{"experts_per_token": 6, "d_expert": 32, "routed_scale": 2.45, "balance_bias": false, "init_std_router": 0.0193, "lr_router": 0.00185, "vocab_size": 39312, "norm": "rmsnorm", "tie_embeddings": true, "optimizer": "soap_variant", "lr": 0.00297, "beta1": 0.95, "grad_clip": 1.0, "seq_len": 768}
Below are experts of layer 2 (counted from 0) of a mixture-of-experts language model. Rows are named router (the router's row for the expert) and show model dimensions 192-383. Each number is 128 + 24 x the weight over its row's rms, rounded and kept within 0 to 255.
After each expert's rows: "comes before" lists some tokens at least twice as common just after its tokens as in all text; "mostly gets" lists some tokens that are sent to it at least half of the time. This comes from a sample of Wikipedia text that the model never trained on. Tokens count by the router's weight.

# expert 16
router [130 155 163 114 120  69 188 151 132 159 107 147 131 149 102 112 142 147 146 155 131 135 113 137 108 135 137 136 131 135 103  81 124 150 135 148  84 101 110 113 109  92 158 104 112 155 139  85 148 181 138 157 176 168 142 147 107 129  95 172 127 118 131  99 141 177 100 133 128  90 133 120 127 119 108 122 180 136  82 126 168 102 152 157 114 101 142  96  78  96 136 119  86  91  98 134 162 161 149 145 153 106 177 114 107 131 120 150 112 100 146 127 126 118 129 122 116 132 119 132 152 147 144 115 164 107 105 162 143  97 126 167 138 143  95 121 165 146 168 108 137 170 111 131  98 138 167 107 128 147 127 101 125 123 179 122 102 130  75 149 126  97 152 138 125 189 119 111 147 121 120 138 151 118  77 120 161 103 163 112 110 122  99 108  83 140 103 134 136  99 159 151]
comes before: ",", " of", ".", " and", " in", ".\n\n"
mostly gets: " years", " time", " season", " year", "ers", "ies"

# expert 123
router [ 99 151 128 143  90 105 149 127 166 119 143 172 134 127 131 142 137 161 142 110 153 164 183 123 158 154 146  88 121 129 145 126 157 104 119  97 157 131 109  90 120 102 158 140  93 160 151 104 132 129 104 164 143 107 119 106 170 116 121 152 145 134 141 107 116 149 127 136 130 117 119 113 141 111 138 105 144 130  92 114 141 163 116 123 132 125  95 120 151 143 116  93 130 142 115 162  88 109 124 116 139 136 102 148 134 165 148 114 111  84 147 116 145  83 124 112 100  88 162 118 157 138 151  92 157 108 132  93 100 101  96 109 123 128 149 157 112 114 117  93 146 107  91 161 125 108 140 144 138 110 140 125 147 178 124 142 136 134 124 178 103 140 105 125 101 149 114 148 121 172 161 147 190 127 119 120 170 121 113 161 106 148 105 104 140 126 132 156 148 109 112 179]
comes before: " of", ",", " and", " in", ".", "'s"
mostly gets: " name", " member", " player", " life", " school", " people"

# expert 59
router [144 146 139 136 122  99 124 121 137 162 115 158 112 151  99 100 160 160  90 120 151 107 111  78 166 115 107  99 138 111 163  86 117 104 129  90 125 121 137  86 106 146 106 136 105 128 131 136 121 109 155  93 120 122 149 109 107 139 123 165 110 161 157 108 147 145 102 122 133 149 137 146 133 137 117  91  96 138 150 118 110 103 108  96 138 105 120 115 153 123  87 135 181  92 120 123 102 144 137 100 100  94 127 130 149  78 112 133 155 155 121 136 127 147  97 110 140 144 102 132 120  89 182 136 139 114 110 154 107 112 168  97  97 163 138 109 142 111 137 147  95 181 116 116 104 197 102 107 125 168 125 105 110 148  99  47 137 122 158 137  77 117 153 125  90 194 166 145 122 122 104 153 155 151 146 110 167 103 147 136 150 105 141  48 103 175 153  99 150 116 148  92]
comes before: ".", " |", ",", "0", "–", "°"
mostly gets: "31", "28", "29", "43", "27", "41"

# expert 50
router [124  79 154  90 146 140 120 111 130 183 162 101 117  73 134 150 136  89  95 102  89 147 167 148 100 153 122  95 124  97  86 146 174 126 152 122 137 130 133 160 107 118 135 114 122 118 152 114 122 176 141  99 116 157 154  98 108 104 137 129  95 151 130 156 149 108 124 140  73  94 104 147 151 135 131  82 112  85 163 165 118 142 115 128 153 117 113 158 133 102 155 144 116 182 146 101  99 150 115  96 125  86 145 102 161 139 146 126 118 154 159 106 148 135 125 126 148 114 128 135 102 135 107  85 106 136 151 112 101 112 151  91 159 129 109 121 126  69  90  84 121  93 118 137 144 122 111 143 128 109 143 149 145 125 114  88 170 112 128 123 152 126 121 185 130 111  96 153 124 183 173 125 127 110  72 130 159 151 108 165 108 120 100 136 146  90 131 159 127 101 128 168]
comes before: " ", " \"", " The", " Best", " USA", " A"
mostly gets: "\":", " :", "!", "–present", " Syn"

# expert 89
router [104 124 101  79  91 148 128 121 156 130 122 148 133 124 108 111 141 100 167 150 172 129  85 150 172 169 120 157 111 114  94 115 109 111 142 153  96  95 170 162 146 109 130 142  74 153 154 150 128 117 155 167 133 162 105 143 158 121 121 102 134 133 161  99 123 119 120 105  96 126 133  91 123 165 104 111 133  84 121 102 145 107 134 109 109 171 192 110 133 124  74 139 116 102 125  91  89 101  93 137 158 121 120 175  87 155 160 140 111 162 113 138  94 153 131 124 134 121 130 101 133 132 139 129 126 183 100 132 111 121 149 133  98 170  89 136 111 104 159 143 146  95 129 106 134 147 112 147 130  77 114 115 140  88 152 149 102 120 169 138 132 118  95 130  82 155 120 151 109 187  92 145 154 130 138 154 146 142 130  76 150 132 142 141 149 161 134 156 112 146 186 137]
comes before: " the", " a", " his", " he", " this", " an"
mostly gets: " In", " after", " for", "In", " in", " when"

# expert 51
router [164 144 139 128 127 109 114 105 108 149 108 112 114 118 109 153 165  80 162 136 148 125  89 131 189 132 105 120  93 102 144 126 150 133 141 107 112 130 101 143 110  81 136 116 141  84 113 100 136 113 179 152  99 142  98 106 104 158 119 129 153 106  94 122 166 124 117 117 142  94 169 113 141 138  94  72 135 125 135  92 104 125 109 103 115 112 171 162 183 172  99 151 108 107 160 109 176 145 130 122 100 130  87 165  96 139 154 128 133 161 127 151 150 126  97 103 110 156 178 148 115 126 111 118 144 109 152 126 127 108 158 167 116 158 141 109 125  81 127 124 138 122 134  92 163 150  96 150 152 152  78 162 129 143 124  88 148 174 142 158 113 145 138 137 135 106 106 115 118 151 121 130 136 114  90 125 131 142 150 118 130  88 138 142  96 135 120 166 123 110 158 111]
comes before: " the", " a", " his", " September", " their", " December"
mostly gets: " on", " about", " over", "On", " On", " around"

# expert 86
router [152 147 119 146 161 119 120  91 168 103  83 111 128  83 180 154 140 157 107 118 161 132 185 146 180 124  88 128 163 120 123 134 133 127 175 147 104 164 129 150 180 158 109 117  85  95 156 159 104 121 135 160 137 152 127 127 111 117 140 116 113 132 180 128 136 122  97 148 157 195 137 153 149 125 110 131 113 147 146 126 156 109 115 170  96 106 177 137 106 157 138 118  84  92 154 176 119 109 101 163 105 127 119  95 131 121 144 124 153 154  90  98 108  94 107 159 146 138  75 139 159 134 118 131 130 121 139  96 146 148 129 116 106 150 154 123 119  89 133 132 138 131 135 100 144  92 106 159 133 107 174 167 165 129 158 143 112 134  69 114 121 104 166 123  93  84 154 138 144 106 137 118  84  92  85  89 116 111 127 116 117 116  99 150  87 103 113 119 145 143 152  80]
comes before: "==", "===", "|", "=", "The", "See"
mostly gets: "===", "==", " |\n\n", ".\n\n", "==\n\n", "===\n\n"

# expert 76
router [127 108 152 110 155 136 109 156 133 171 123 126  95 143 112 110 104 128 105 145 116 124  88 113 142 138 133 176 134 137 140 123 167 161  50 159 140 118 152  85 111 115 136 113 137  89 166 120 120 104 135 102 130 112 114 118 119 150  98 151 157 124 154 125 121 110 150 103 137 143 147 116 104 133  96 130 107 123 149 122 120 128 172 172 117 135 145 135 124 135 113 146 103 112 102 111 153 123 155 114 149  88 111 164 114 152 138 164 127  99 113  92 120 133 167 121  90 173 126  88 152 117 131 152 119 168  76 149 172 190 115 137 193 150 140 162 124 158 106 109 109 119 137 163 104 154 163 140  89 140 129 146 150 155 123 173  91 115 101 152 108 138  97 119 106 123 153 130 124 112 135 140  84 119 149  99 126 145 162 129 164 149 141 140 135 140 116 101 140 143 141 153]
comes before: "20", "19", "18", "17", "16", "15"
mostly gets: "20", "19", " February", " June", " April", " September"

# expert 67
router [122 146 138 162 129 144 141  82 124 119 154  88 128 146 143 149  79 122 103 110 100 146 141 139 109 115  97 144 111 104 140 123 101 140 109 101 133 121 122  92 118  95 126  95 100 131 143 111 130 106  89 168 112 128 122 104 102 161 137 125 114 121  92 127  94 133 101 135 155 130 142 137 102  77 111  89 125 141 127 160 143 137 115 101 121 111 165 113 111 145 154 114 145 129 147 127 139 136  85 127 130 115 109 158 131 126 144 121 119  92 120  98 109 124 113 153 130 113 183 145 127 135 126 112 159 173 117 185 145 128 100 132  98 102  94 121 160 133 132 114 123 138 150 124 145 111 153 128 110 121 147  76 140 140 134 170 135 126 157 158 116 137 165 118 131  96 123 158 136 130 150  87  96 104 113 147 117 181 115 134 129  87 128  97 108 106 158 108 116 132 120 169]
comes before: ",", "\n", " |", " (", "\n\n", " and"
mostly gets: " States", "°W", " Canada", " Australia", " India", " California"

# expert 65
router [119 125 129 138 129 109 115 136  95 116 197 102 115 170 115 130 157 102  87 123 110 191 157 117  80 167 126 124 116 129 178 141 167 168  54  99 134 131 140 135  95 114 166 147 120 168 151 105 109  92  99  99 110 135 154 101 118 114 170 103 102 165 104 155 111  91 137 112 135  50 121 111 147 138 108 131 135  96 136 141 127 150 164 108 150 150 111 157 116 129 114 139 169 114 110  98 143 132  92 134  80  97 140 123 157 142 103 143 108 133 132 115 102 101 139 150 136 116 137 146 124 108 139 152 151 119 113 105 129 134 144 121 129 148 117  95 110 134 157  75 155  96  87 104 165 154 101 141 138 112 124 126 155 184  98  88 129 137 106 110 120 169 147 122 156 122 131 123 142 188 108 176  97 168 119 142 150  93 180 166 111 138 137 142 127 133 102 152 133 113 136 147]
comes before: " ", " \"", " Candidate", " W", " Title", " Republican"
mostly gets: "\":", " |", " •", "-"

# expert 12
router [158  71 130 142 106 101 106 121 101 146 127 155 137 175 101  99 185 114 172 145 130 105 156 174  95 113 136 113 116 129 138 139 136 127 140 134 131  87 142  81 154 115 128 151 139 169 147 118 115 142 187 171 108 133 118 157  92 106 138 136 136 190 124 126 127  95 102 120 105 108 147  91 140 135 136 146  94 129 112 149 110 126 120 103 168 147 171  96  97 164 116 146 119 133 141 118  92 139 112 132  92 144 147 108 118 107 107 129 161  99 127 103 146 112 157 122 146 130  96 108 139 152  79 143 107 116 136 162 108 129 154 124  88 159 141 146  85 132 126 134 127 126 110 165 150 178 123 103 140 110 145  90 138  91  82 167 132 164  70 136 107 109  98 152 130 129 136 100 129  97 107 155 101 131 134 122 145  85 132 126 102  79 133 117  91 103  98 174 117 124  78  95]
comes before: " to", " in", " the", " on", " with", " a"
mostly gets: " up", " became", " began", " played", " end", " moved"

# expert 70
router [129 150 100 123 110 165  94 104 110 134  83  87 173 104 126 140 109 159 128 152 146 140 112 143 102 116  91 119 126 170 130 124 158  84 135 126 127 135 147 111 142 139 146 105 138 171 138 193 146  98 152 159 110 101 142 135 109  96 143  89 138 165  95 115 118 131 140 141 132 100 125 116 113 138  95 153 126 175 131 152  85 116 143 140 140 124 143 117 149 118  93 103  94 163 154 132 101 161 123 156 173 124  95 109 150 162 128 145 153 110  84 144 123 123 117 113 121 141 140  93 100 143 156 140 184  95 112 118 191  91 116 107 142 140 141 165 102 118 138 125 180  86 155 145 107 137  87 170 164 133 144 176 128 121 145 125 117 155 123 117 115 168 128 123 148 145 169 122 171  77  78  91 147 111 110  99 114 117 107 114 107 157 134 152 133 177 161 150 114 107  88 148]
comes before: " the", " a", " his", " an", " her", " its"
mostly gets: " with", " between", " under", " including", " by", " include"

# expert 78
router [101 136 116 132 135 105  97 146 105 166 150 141  79 104 113  98 141  95 145 127 168  93  85 127 182 150 106 169 107  80 104 140 125 113 138 172 142 117 137 145 156 137  71  95  99 139 108 145 113  77 161 130 149 138 135 140 114 150 123 126 148 133 142 156 132 143 133 131 121 149  89  75 138 126  89 148 154 125  80 132 155 103 115 100 136 186 166 119 125 105 108 156  91 103 156 114 135 101 128 136 125 108 103 164 107 148 167 154 127 160 115 161 102 133 137 107 126 174 137  85 116 159 162 109 143 161 110  95 119 127 147 120 143 187 152  91 124 139 142 147 126 103 120 121 145 111 135 146 152 129  77 154 137  98 121 115  82 139 164 113 113 129  90  85  96 112 128 152  81 122 112 149 158 107 107  87 152 155 121 100 114 157 114 146 133  90  92 131 119 121 185 119]
comes before: " the", " a", " his", " this", " its", " their"
mostly gets: " In", " for", " after", "In", " during", " against"

# expert 81
router [151 136 169 158 136 135 138 178  93 156 144 106  99 145  98 103 151 131 130 174 115 115 132 106 161 111 150  76 100 170 159 158 107 144 140 113 100  92  96 119 132 124 113  98 161 161 109 108 124 114 142 119 105 113 160  96  98 145 132 116 156 162 180 149 149 138  89 106 127 143 138 110 157 146  88 158 181  88 114 113 136 105 128  97 168 121  99 107 147 118 160 189 117 161 129  80 111 143 155 113  76 114 104 113 119 140 116 148 138 145  99 133 126 114 136 134 120 121 115 110  88 101  87 134 132 127 152 121 123 117 114 100  98 109 151 151 145 101 155 150 130 128 114 136 110 131 106 137 142 162 137 158 105 103 131  94 131 103 150 131 124  99  83 123 141 156 162 134 110  98 106 150 113 159 130  85 152 155 156  89 148 146 122 123 131 145 120 145  99 115 127  95]
comes before: "0", " |", ".", "°", "–", "8"
mostly gets: "00", "97", "80", "57", "40", "50"

# expert 101
router [101 109 156 154 113 136 117 132 103  87 146  91 149 101 136 150 102  91 157  86  81 154 153  85 105 148 179 111 133  81 126 111 116 149 133 131 149 125  70 113 155 100 144  92  77 111 138 128 129  89 143 123 105 110 107 126 119 154 122 151 132 150 111  97 146 163 111 101 114 143 156 143 131 114 112 127 140 164  94 134 110 158 163 143 151  98 163 156 144 118 119 124 154 133 146 149 120 163 130 116 118 140 153 152 119 108 169 112 162  99 124 142 106 125 119 129 136 151 155 123 166 138 170 102 132  96  93 119 130 128 144  98 122  99  90  93 125 147 104  84 112 134 117 136  90 183 141 107  95 145 159 129 115 128 148 156 149 158 151 115 112 141 133 121 145 110 132 132 146 114 141 171 121 143  97 151 124 113  88 102 102 136  86 127  99 137 150 134 110 124 122 147]
comes before: ",", " (", "\n", "'s", " de", " =\n\n"
mostly gets: "ia", "ra", "o", "ina", "io", "ana"

# expert 72
router [124  94 156 170  79 150 107 111 117 104 114  76 138 117 124 116 109 149 147 103 130 104 154 173  93 119 143 116 127 112 110 174 156 127 118 136 114 102  90 143 142 154 149  99 152 148 140 109 106 136 120 145 123 131 128 160 148 110 158 101  80 107 100 147 137  90 146 117 153 158 109  94 117 117 110 154 151 166 113 107 137 140 156 117 149 139 125 131 141 180 125 138 100 119 134 114 153 116 121 112 143 133 106 140 160  97 146 139 146 126 121 174 144 103  89  93 159 100 126 164  98 156 169 145  96 108 172 146 158 107 129 133 112  81 106  96 123 159 153 143  82 150 145 143  87 135  99 123 123  96 129 186 143 118 128 121 118 125  97 106 115 137 122 129 112 121 152 133 113 137  70 135 120 115  96 152  96 113 160 149 151 165 132 168 129 148 126 161 115 139 130 100]
comes before: " as", " a", " the", " in", " by", " for"
mostly gets: " used", " known", " well", " played", " held", " named"

# expert 61
router [154 138 124 118 118 100 141 114 101 108 154 157 147 113 162 152 169 150 135 101 118 147  98 106 120  99 103 102 120  91 118 133 141 139 144 151 113 170 112 155 139 147 147 100 177 132 121 106 142  90 172  98 125  83  84  79  84  90 123 176 134 112 129 139 141 123 126 110 102 141 149 156 128 160 109 166 154  85 170 137  85 106 128  97 123 138 101 140 106 134 131 185 105 106 153 137 139 106 122 154 112 136 145  92 151 126 139 101  92 144 112 119 116  95 150 139 141 119 110 135 111 124  61 120 123 117 109 120  97 114 153 127 145 101 146 139 134 153 145 131  82 126 129 142 130  77 138 166 139 115 128 107 143  87 153 131 120 161 131 133  84 106 111 154 128 137  94 196 140 154 123 173  85  94 129 106  85 132 106 143 138 161  81 144 133 139 118 171 137 162  76 167]
comes before: " |", " (", " |\n", " and", " is", " –"
mostly gets: "\"", "'", "\",", "}", ".\"", "]"

# expert 56
router [110 116 138 124 116 131 180  94 109 153 114 116  97 121 106 143 136  86 143 140 101 119 108 143  83 139 105 136 174 145 100 116 100 138 138 186 146 137  89 122 141  72 120 143 158 130 164  88 103 145 115 135 137 134 121 100 124 131 113 160 159 140 108 124 100 127 165 109 133 172 118 160 119 177 130 132 115  89 121 114 129 135 172 149 112 123 129 155 108 130 114 128 130  82  82 134 110 118 143 112 120 107 118 119 109 165 143 114 101 127 153  90  98 132 161 135 167 134 119 154 134 109 112 140 127 126 107 136 105 144  91 161 165 144 136 144 115 164 118 109 131  86 136 128 119 137 160 143 111 150 130 140 131  98 125 136 116 104 141 140 136  83 112 169  98 121 108 132 171  84  97 115 128 119 121 130 140 125 128  84 130 130 104 147 154 145 116 140 121 106 113 166]
comes before: " ", "20", "19", "18", "17", " he"
mostly gets: " February", " January", " May", " October", " September", " March"

# expert 20
router [125 149 113 143 164 124  82 131 134 144 145 132 120 121  92 101  92 154 134 107 157 121 123  91 142 130  99 153 159 152 135 101 101 117 160 113 140 178 116 106 152  64 119 136 130 116 100  98 115 107 101 143 119 141 175 128 151 151 180 140 153 150 102 141 114 113 141 133 133 157 171 143 142 140 109 112 128 162 124 155 141 119 130 147 109 126 117 105 138 139 138 118 136 115 156 155 132 124 148 101  92 101 116 110 106  96 126 117 146 131 113 141 126 109 117 125 149  83 179 118 124 137 121 108 148  96 135 151  65 111  92 141 106 117 147 170 146  92 149 137 123 115 143 124 130 133 153 130 133 114 120 168 102 159 145 172 147 123  74 122 123 163 144 174 113 159 122 119 142 109  98 124 138  97 188 139  99 138 136 157 136 111 121  79 131 138 160 157 148 131 155 136]
comes before: ",", " (", "\n", "'s", "i", " was"
mostly gets: "man", "ley", "ton", "ler", "ner", "ers"

# expert 26
router [109 134  76  96 109 142 161 149 184 123 148 117  99 119 125 103 141 123 119 146 133 133 100 154 185 136 139 101 133 146  89 117 111 142 165 124 120 115 179 144 147 158  81 125 176 147 120 108 113 121 120 161 109 129 102 120 122 125  99 113 166 151 138  93 146 108  98 145 123 145 163 111 134 119 151 148 117 119 117 105 117 145 142 152  79 155 141 121 106 143 142 109  92 122 107 143 124 114 174  93 121 114 124 104 101 159 124 173 160 106 137 109 123 123 123 107  79 108 145 104  90  94 137 106 139 118 126 124 146  94 133 109 148 138 161 159 110 150 109 131 159 125 130 179 115 124 173 117 162 152 119 122 168 151 154 128 158 121 120 116  87 108 102 109  97  93  99 123 100 138  97 135 123 123 144 150  89 135 111 124 150 162 147 117 162 113  92 169 101 128 164 141]
comes before: " of", "20", "19", " ", " the", "18"
mostly gets: " until", " part", " number", " before", " since", " January"

# expert 80
router [ 97 156 142  98 123 103 128 130 168  90 109 156 119 146 152 120 136 150  83 118 158 102 174  94 134 133 107 162 171 164 145  89 151 168 157 128 158 140 107 103  69 156 107 141  95 116 127  87 140 136  81 127 129 158 120  88  95 115 117 146 140 103 131 143 150 182 106 165 130  82 137 123 132 108 120 126 118 177 101 157 130 121 137 131  83 142 165 136 118 156 161 113 120  84 153 181 149 162 141 127 108 105 150  83 147 124 126 121 121 165 126 142 114 116 100 149 109  83  98 112 136 178 144 104 168  96  78 130 135 168 127 150 139 131 139 157 129 102 142  91 143 134 116 147 135 142 172 112 172 122 159 110 147 123 166  90 124 119  98 121 118  97 148 105  86 151 105 107 145  82  98 140  84 122 143 159 132  98 129 128 129 114 130 132 105 102 111  84 118 147 174 125]
comes before: " |", " of", " in", ".", " |\n", ":"
mostly gets: " election", " population", " age", " Votes", " JPL", " race"

# expert 116
router [125 120 114 161 141 158 108 132 128 126 108 101 150 150  93  96  61 127  95 108 109  97 140 101  80 135 131 160 123 124 139 106 117 157 121 109 137  82 107 141 152  79 143 143  90 123 127 117 113 101 130 130 137 132 160 137 132 134 159 124 135 151 113 132 117 163 112 149 107 148 151 121  67 158 112  99 136 138  96 121 130 101 115 144 109 105 141 117 119 129 157 119 144 145 143 133 157 134  94 150  86 155 167 116 147  84 120 124 111 117 119 120 115 108  98 133 126 136 161 114 147 126  96 104 132 107 126 148 159 121 116 177 121 120 125 130 165 124 124 130 126  96 139 130 173 145 159 128 129 133 109 101  97 144 140 133 149 130 153 120 116 129 114 149 121 157 171 147  99 106 126  94 133 130 133 123 120 121 138 159 120  93 120  81  78 132 125 154  83 176 128 151]
comes before: ",", " (", "\n", "'s", " was", " =\n\n"
mostly gets: "ley", " Angeles", "ville", " Smith", " Martin", " Lee"

# expert 18
router [129 129 116 156 145 107 147 142 191  84 168 143 113 132 126 145 122 169 124 131 115 181 139 113 133 131 166 120 117 118 115 148 155 139 119 159 143 136 118 114  86  79 136  91 134 143 137 132  80 175 144 167 133 135 147 143 165 146 109 126 136 103  89 109 102 130 112 123 101 131 118  85 128 114 105 157 142 142 108 122 140 143 105 112 103  91 135 137 153 123 143 122  96 139 133 147 153 124 124 132 117  95 136 118 115 137 112 115  89 131 158 147 102 152 151 120  96  99 144 109 100  66 155 126 107 126 161 139 100 114  89 126 136 103 134 138 117 183 103 113  65 141 143 141 145 124 140 151 167 129 132 105 150 132 127 167 153  95 117 176 146 118 101 114 120 113 117 113 167 127 153 117 138 133 113 149 144 128 101 128  96 175 116 136 100 127 157 157 137 154  96 170]
comes before: " of", ",", ".", " in", "==\n", ".\n\n"
mostly gets: " career", " series", " number", " War", " life", " population"

# expert 79
router [116 100 107  83 140 150 108 124 127 124 146 125 121 136 116 160 133 157 169 110  90 127 103 121 127 124 113 105 152  96 100 141 181 113 131  93 160 107 142  83 140 134 119  98 130 121 161 100 115 149 116 116  86 124 138 159 128 106  97 168 143 119 138 129 130 121 130 126 163 101 130 138 129 113  98 111 112 111  96 125 117  91 152  95 111 117  85 102 143 146  97 114 124 149 137 176 133 129 145 112 148  97 107 138  84 121  82  88 141 127 156 120 118 160 118 125 127 150 148 117 111 140 105 176 103 124 183 153 112 138 108 127 141 107 124 137 156 160  86 116 131 145 137 132 146 138 139 127 147 126 128 126 147 143 164 133 162 130 101 140 104 117  75 103 104  88 110 144 145 138 155  87 140 107 104 152 116 109 139 174  80 130  69 144  90 182 141 154  96 126 124 127]
comes before: " by", ":", " of", " in", " and", " on"
mostly gets: " film", " album", " published", " Film", " TV", " song"

# expert 114
router [ 89 119 125 132 102 112 149 153 118 150 124 100  94  82 131 186 127  92 100 142 140 122 101 130 145 137 118 146 138 137 147 128 109 135 141 124 140 106  93 134 122 119 112 105 148 129 136 131 145 160 119 127 157 149 149 150 111 147 115  76 144 163 155 136 120 152 133 161 144 156 166 111 160 146 143 109 143  95 124 119 119 153  77 114 140 114 106 159 164 128 168 123 101 156 118 161 111 138 119 151  98 100 120 119 152 122 114 107 131 133 115 103  79 135 118 111 132 137  95 128  69 102 130 110 153 134 139 125 122 124  83 130 125 118 146 146 146 102 136  95 111 130 116 146  85 100 146  81 146 118 127 137  95 108 145 176 142 165 175 166 134 108 122  99  85 146 168 122  87 136 122 113  57 159 122 102 132 128  91 118 124 101 104 152 155  88 118 142  68 124 137 123]
comes before: " |", "0", "%", "5", "7", "8"
mostly gets: "03", "93", "99", "64", "50", "09"

# expert 37
router [140 138 179 146 146 132 103  85  93 124 118  95 111  82  91 106 146 118 145 128 127  91 151 164  91 117 125 131 122 170 110 112 154 131 175 151 139 117 153 146 156  91  84  75 143 126 108 148 117 108 140 167 111 149 104 177  90  99 112 154  92 136 159 113 136 114  98 156 111 172 157 127 120 148 132 134 152 104  99  90 109 117 109 107 154  91 107 163 143  99 149 121 130 144 133 132 137 114 134 123 117 107 104 130 109 131 124 148 146 122  94 113 134 134 182 136 138 129 140  96 146 175 125 136 174 111 129 111  94 157 134 103 155 151 103 150 102 138 102 120 152  74 143  97 123 150 152 137 146 134 118 150 131 114 150 121 149 114 112 130  83 101 145 130 173 102 122 121 112 121 124 133 113 130 106 136 118 160 148 141  80 115 107 151 148 164  92  70 147 132 146  98]
comes before: "|", " |\n", "-", "|---|---|---|---|\n", "|---|---|---|\n", "|---|---|---|---|---|\n"
mostly gets: " |\n", " MPC", " JPL", " %", " post", "|---|---|---|\n"

# expert 28
router [136 119 124  84 138 138 140 138 124 120 148 158 168 112 124 149 134 136 154 110 136  80  97  91 148 122  82 103 107 132 136 101 124 158 152 131 184 110 121 146 133 104 111 143  96 151 148 103 106 160 156 128 110 152 144 152 132 134 124  97 111 107 119 135 108 136 102  99  92 104 109 118  98 164 112 144 162 101 119 144 100 100 137  92  89 126 129 134 113 135 114 150 110 118 141  86 138 136 166 117 112 143 141 134 107 136 140 118 150 150 124 119 129  91 151  80 128 119 106 119 131  80 131 141 112 128  87 146 156 110 138 140 117 165 126 182 110 106 158 154 145  80 156 114  93 136 179  89  71 103 102 129 158 114 131 149  95  95 137 161 137  96  88 106 136 168 139 174 127 150 114 150 134 150 137 166  95 108 160 137 139 121 136 142 152 106 100 126 100 110 159 169]
comes before: " the", " ", " a", " in", " his", " addition"
mostly gets: " in", " In", "In", " during", " January", " October"

# expert 27
router [125 128 171 130 124 124 101  90 110 111 135 158 133 107 121 114 118 130 123 138 102 111 128 144 118  62 132 118 102  94 172 131 115 137 142  92 135 110 140 120 125  93 162 155 119 132 126 105 158 100  87 148  65 112 114 137 159  70 123 101  92 124 104 112 133 135 116 141 127 139 129 141 130 143 179 182 141 147 111 124  76 104  88 137 101 126 106 124 105 177 155 133  84 102 142 111 125 163 128 121  94 159  97 128 127 124  98 123 160 164 140 169 141 139 111 108 121 105 185 113 132 104 158  97 120 104 136 156 169  79 158 111 143  97 108 163 104 104 128 105  99 142 146 168 138 125 133  61  86 115 158 136 115 167 147 108 111 150 118 118 124 111  83 114 108 115 142 128  99  92  94 175  96 120 120 101 148 153 153 113 128 101 155 140 134 106 128 158 106 112 114 128]
comes before: " in", " the", " on", " to", " a", " by"
mostly gets: " located", " now", " building", " still", " living", " live"

# expert 5
router [103 162 102 142 133 138 144 104 136 125  98  98 140 156 144 139 118 105 101 130 150 137 156 130 103 116 116 122 134 130 162 124  98 114 134 100 105 152 115 127 124 112 108 158 116 114 103 128 152 107 126 142 168 113 128 114 113 144 164 138  90 113  97 143 146 160 137 116 134 125 164 133 116 132 115  89 151 153 132 151 123 107 158 135 100 113 119 122 149 136 180 162 188 165 136 108 159 151  96 182 121  97 140 122 151 148 146 128 126 104 105 135 129 112 111 111 167 125 172 115 131 111 114 145 159 122 126 140 124 135 152 141 103  94 143 163 187 141 119 151 159 108 118 130 177 163 155 139 142 124 140  68 148 129 125 154 113 141 169 164 125  92 114 155 141 105 110 151 135 106  92 171 139 153 109 148 134 131 131 141 105  96 179 142  89 155 151 112  98 123 151 174]
comes before: ",", " |", "\n", " (", "'s", " City"
mostly gets: " York", " China", " Germany", " India", " JPL", " England"

# expert 53
router [151 112 134 157 116 113  93 109 116 118 147 152 163 171 118 107  93  70 144 144 156 122 102 140 131 153 150 103 152 130 105 148 116 108 120  91 108  85 122  99 132 168 134 112 151 115 167 115  88 146 162 135 130 110 142 129 167  85 155  96 113 138 129 153 150 154 143 153 139 149 139 107 123 144  79 152 116 123 123 128 111 121 136  87 155 107 143 122 145 137 125 114 116  87 130 122 125 114  95 129 133 111 158  88 125 125  98 110 123 138 129 116 138  93  93 118 108 182 129 142 146 165  95 183 123 132 149 187 140 105 102 111 115 154 150 119 154 114 129 146  78 162 142 102 148 180  83 112 136  95 150 126 108 127 125 122 130  91 125 133 129  96 114 162 133 129 123  92 122 117 130 148 117 111 137 153 145  99 116 123 143 109 145 127 161 104 104 138 114 149 128  98]
comes before: " the", " to", " a", " by", " in", " that"
mostly gets: " made", " into", " began", " took", " received", " built"